config = dict(
    num_hidden_layers=10,
    hidden_size=640,
    n_experts=16,
    experts_per_token=4,
    d_expert=288,
    d_shared_expert=0,
    hidden_act='swiglu',
    moe_layers=[2, 3, 4, 5, 6, 7, 8, 9],
    router_score='softmax',
    normalize_top_k=False,
    routed_scale=2.0,
    balance_loss=0.00247,
    balance_bias=False,
    router_logit_norm=1.5,
    init_std_router=0.00938,
    lr_router=0.000695,
    num_attention_heads=10,
    num_key_value_heads=2,
    head_dim=64,
    vocab_size=8192,
    norm='rmsnorm',
    norm_place='pre',
    norm_eps=1e-05,
    positions='rope',
    rope_theta=500000.0,
    rope_fraction=1.0,
    qk_norm=True,
    attn_scale=0.125,
    tie_word_embeddings=False,
    parallel_block=False,
    init='trunc',
    init_std_qkv=0.0264,
    init_std_o=0.00591,
    init_std_up=0.0264,
    init_std_down=0.0036,
    optimizer='soap_variant',
    learning_rate=0.0023,
    beta1=0.95,
    beta2=0.95,
    weight_decay=0.0,
    lr_head=0.00696,
    warmup_steps=60,
    schedule='wsd',
    decay_fraction=0.791,
    decay_shape='sqrt',
    final_lr_fraction=0.0,
    batch_tokens=131072,
    max_seq_len=512,
    doc_mask=False,
    train_tokens=1225000000,
    max_steps=9347,
    dataset='wikipedia_en',
)
Below are experts of layer 5 (counted from 0) of a mixture-of-experts language model. Rows are named router (the router's row for the expert), gate (a neuron's input weights, with its number), up (a neuron's input weights, with its number), down (a neuron's output weights, with its number) and show model dimensions 320-479. Each number is 128 + 32 x the weight over its row's rms, rounded and kept within 0 to 255. Numbers have three digits each.
After each expert's rows: "comes after" lists some tokens at least twice as common just before its tokens as in all text. This comes from a sample of Wikipedia text that the model never trained on. Tokens count by the router's weight.

# expert 14
router:089115128140167101107090171136143108201129095151088118093127123109167147206120115135177146120093111095200149101127176086116153177197148166114145147122153155121107075094053112177056160159184135105128093125125119099142115129089151151181109097115079100169157097070144099117126079162142172131138105092163121109116191113135118102127116111124178160153148139163174145117122144081170152063060156154105101164085158165118088162091075201082159104105103169161074097186164093086140103143165135
gate0:066096098172099110096140139107129142135084090104158136126164111143152113134162219126149097090135059166127119132084148155141123138157121107123122124103114149161137135110097189104110136094145110076135065154153084211111146130141171145117124167086038175153126092166155135122099112111138098150127175135165106154115103186105155140163120146134056119181214136145138148137114155178111095168203105110181110179112096148176154156139096136154137121150119064114089110124138166127119148119126126
up0:156184176109100118126126100146151150146140065096150071082120113161109135083166017144139133125169149129104196065087165083113093121127133065100160149126126143119130105127043150176147131093153133124151139161069049111170165119112183113079160145133079096158147148097083177098119115096198160125163117141062043091169172142152067100169159105146111133111066113087142121071068110102190148136148150121085100128141152202126132126137178066130133117108147124091133145080074147118119121160116139
down0:133130115124115064171162153085064116087167166146111048134104106138080101132104157150122121093170176084065180105115193186106156150115150107110159137098192125134072127184072120096091104175170171092128154154091131123165143153111148144095174162100122118075095123180096126140125104160112166161109092114101090132162133163119137124102177184167168146081133123130106176099174126137150122102137146158081093059132132141095158107094096125147086077136134173098138174052139115152124131154160174
comes after: " ", " of", " was", " were", " as", " is"

# expert 0
router:078153145122149091086136080155137161087169152102177104140126175154115135073110130140098195082163113161132088106110149119131122076134059099146126184200109101135137181109150139145066166082108065092187153156115138184062173092148113111178139172162125164129076137123130157157127106132127172093142079163154110143111146167187104095080096172140134166096080160126167096102135108179102151136153123104171096134126126122165121128163147137088053146105117113118109159124068110120131086132129170
gate7:193163166126140138077138143157145115178104122102120166098116188096149165131145134111089078130077117131095090131141163141107091195078155096118098064121124146120164073091073123098124113122128136163145137101146110114184104157072113093111129162099156114087119126165132178158127143115080142139147093170121184084171167099169119099150110170148133123092126163129131110137094091129105163082149073161121154058106141144104111132099154152180197090118156049120137089176094134182156116091083125
up7:150136115089128156094070168119103100138101114160212089168142229113099138114087125175116068135065182159110086091160131151127156090123105097078171081108139169151125094177148199176103073171085139096091115155138111129156131179091110209108161087145110124187138106129147097126067162098114123108128088129129119147127121105139077098204153086135113120126089120060080129116156131146088203107145092112119135145150073068047108108124105170114158161188179113131067100157177187145123145106156141
down7:106116150118105086124072134126116155129141120114102130148092155155168142139135147113093138148164067088170157085173169112149118115078156106119099121147112157134142166113124178150140195191088168123163139133080115098145163136112158112192168125128093138164131160138141116121119137155103094159145113120083111097169090098129120160095123144167194079144099052128117062146078187143118149179152114097156203173159165152160157100150120142178152108156149112097125138149143120143111084113133126
comes after: " |\n", "\n", ")", ")\n", "0", "1"

# expert 11
router:121150139107137206184136136108139118164123149154183155135092164171072179116117080173148114163128101176067117059121116146144130113174148179106108132095146116149142156107122182095132171122145118120191136138120149128105100194140196165086120113143084092246131125123168148199139102180107155129140176141088087127133140122155084092154089065157160153120126095102158094154128138121156135099158146151112122113036120185152116094122140152104127148120136132077123150123152142128080125112186188
gate7:166104149166110093086176106065078154116181137046133198106131133134141145113127125137107165060165113131101182146114172121153136094120086127175125137096093149084117159139088095099135107126074089181162112183092133152104127138139145090134145167183101174167106137187185176133188176144114113103128112161145113083155119098147130135161140137159073135105107056116124120114128114100148155126212082115133061125110089155109085066186087150099121154116104088153130110124141107106084122100124168
up7:186185101101164175144154109134094092141147097103170132093125114135115117120129133139138074113139113152156114120099165125127100129113135158107080112126054063130091074110180083135110122118119125076123100119150073160101103154094166085105102102149091106062154152127086105119037147142158115044128103159147133165105114115099095116118129120188069092084141108058147137164182023164086129100159056124145132173081187143096167065136073085106139191104074134091124143174165127120175160180190135
down7:062089082142114206104164082136078161143127139139158157084140145182087089161084105144110090105158099123170158040142145123152144128182133190091091126131143052163168133151087129115057147157126122138130162138139117130119121172129093133103133087138056118084134145082084144122121085172146133070097136151115190097150104124102112166142130120119123174121138123182069136123141128117124171163066149138190114084031120114090054114114144189121100129099175156137142152176129174137125170116166124
comes after: " ", "\n", "–", "201", "202", "200"

# expert 6
router:093141128125158169140111133140102135077145116109177162131171117079152174111082097127122120093097068097140181127135093143172135138118126073082083099130173112147133164087157121116165193042179178162107093118177177043163142117114169147153122158110115050131137081080169107122165174091154138136125114192120155104109075087113208123165145138107074106131145104067117105149113116122101089100112122145136141140170104080089138131152111127115176123125093158131149148095146143156107154113180131
gate7:145154141176138070172147131125194154121112114118111136140159146111150128148201119155162087120162132117074165153107122088183100107120123135120139115113102157125089129102154102111130140128067123183091102119066135059091095139116137130123121115108102122149153154164177136154120127104125050130158101132100152130136146135154145151056015157157169157117099108107171125154152140104184128066090118157131124050131116122138072138156076199097152192165193070098111178138078085131192119152120083
up7:095162141154085179145113110138075132205143164187078117136123154087153072058104173096146110149124130118106117110084110047093087105139064137120175056161158128118142096094131162140143132179146110128136175082128134080125148160164114089156089142155106207128142081157128135107128149068125115114116043157124076069106098150084136095130145137083069110095128159079128143168087115155105157098105166144116119145142135146133100158155138086119175125147121157152120142096089139116110134118111118
down7:134143166169124078115147113109090159142102135139167127120145129120118055208095150132143114161142083194144146191091136134114186124079104216100154117130151150083145139145115136149183114112080120100119141140173103207124134096173091126108089063162111076147136116094096117154103129137186119123138158089139091149201102091125158148106134078144106144095101173175137121054127128096168170083133102143143109103126176128090199153112113162136118154160134219096182160080139107134143143125123148
comes after: " |", ";", " T", "|", " R", "1"

# expert 1
router:184090175129103112126140144122105115173099165078136148125132150091159138116148155160175128108139097151089163118161094178082114172152132143081166106120196112126141100178171135081175145114115106191076092107166118095154084122092195065056083094115160091159122147165154102064139149145123151178156096169082149120149091147117173085109114104089104050098131184115105106068160140113117137110147100144115139078089133127084169132177089090138129138141142145118131131168074141127067129145142114
gate0:057119137193124093094136116098152164141131212097112163093088148120112143126132159105078083146157128147151156167136133153134183119117170083155177130188146088114142152145114163103158122138152108170148138177137142142125117100153136175118082135178117193169095133134169091104097132150141144151147120175180155152125108128129116128170086134141103109145156134130082141104108124181090145165090109119140117098086124148133094107098162143151125088137104115162107147172153114159165100103137144
up0:091117110077189131165114090148147082138121148121088131134121096116103121143128112137136115154190116117135132097095158153140165158151141137098149105098169127116137168109181129114116153086169173157136120134127128163128169083112136145142045117107150146126107069189068119176156157096088129141205133101069083115101115153098175096157149139170112115142116157168108123104095106115156186116145104091147063122066135167096130099098119150101111124165165123145082085119116140181127140088168160
down0:122126088129104166127130100120147104111135067177124142099117093113123164120139098121061172117063114107116148156101063123132164102134152079112091113120126108125138111151086098083115119112144170141168215165061145147112183130079151139114110082176105096124038134157065086117194162115159105119149122169133181155123114177158160088171151149120149201164140181101101152105120120115118121086108115103154146105141173051177065051081169161123143103109168129140126112163129161130115184170121096
comes after: " the", " a", ".\n\n", "-", " The", " A"

# expert 7
router:182152107182115093184165073118073147129140150147077104136181113126093161130121115156122088145143167082165159141117147153115153136139117116130160127160119048107152127124119198134150099136092149154158111149101112133146149164102094107146164111153091120097098160120148054088117140094137107118088139162130147138079140143120136202100147157123126089134164087091112160164163131065054125124123144174190108145149084153141059192134149129103102110159137081146156107130172123110152120108117112
gate0:076088109088103160145096130128140117133146119111067126134103089123194117113107100123110141081096170137128160129151128100111148112138151111163150180092164171125119142127107120033141098169168144137130147124067131169102181182087174144090082129108153130090120057175126126130146124181136116134088066133153154125140071110113132168087144092144139089090148144155133113192125103163140144162133104099027073136122126071148148126164163142174092142074140176097166138133139129122146111167112149
up0:147177145096131128124148163115055125130126100128119107176173089136111122130152108156164172113179195114109145106119125134114125176156095119128116109089150169120111114183162087153140147161158161132107160128218100110185169147073193107133093083110135153092134212079158157084083147136076166095132132113118112147148148133161090131107139144152184118173093141117106132109188182049160143170139122137115143108121146130091095108168102110119149128166152190049145105081110083107171137158152158
down0:153131110140178100130130084150100085114156197144158096111154127179091110109141141124144087038153139148150138113194083143118120103139152083104094105116130105157174169119124127100140101148131159146136143083154109111091090147090195169094118082114134104176112191078055141139113106127127183131185137106126144120142113201095112166104140127114136102155125152111139125154126199138178138165173101189108159148188115120143118138154140145115058149098130102169079129213156145139132109111098102
comes after: " |", "|", ":", "-", " \"", " in"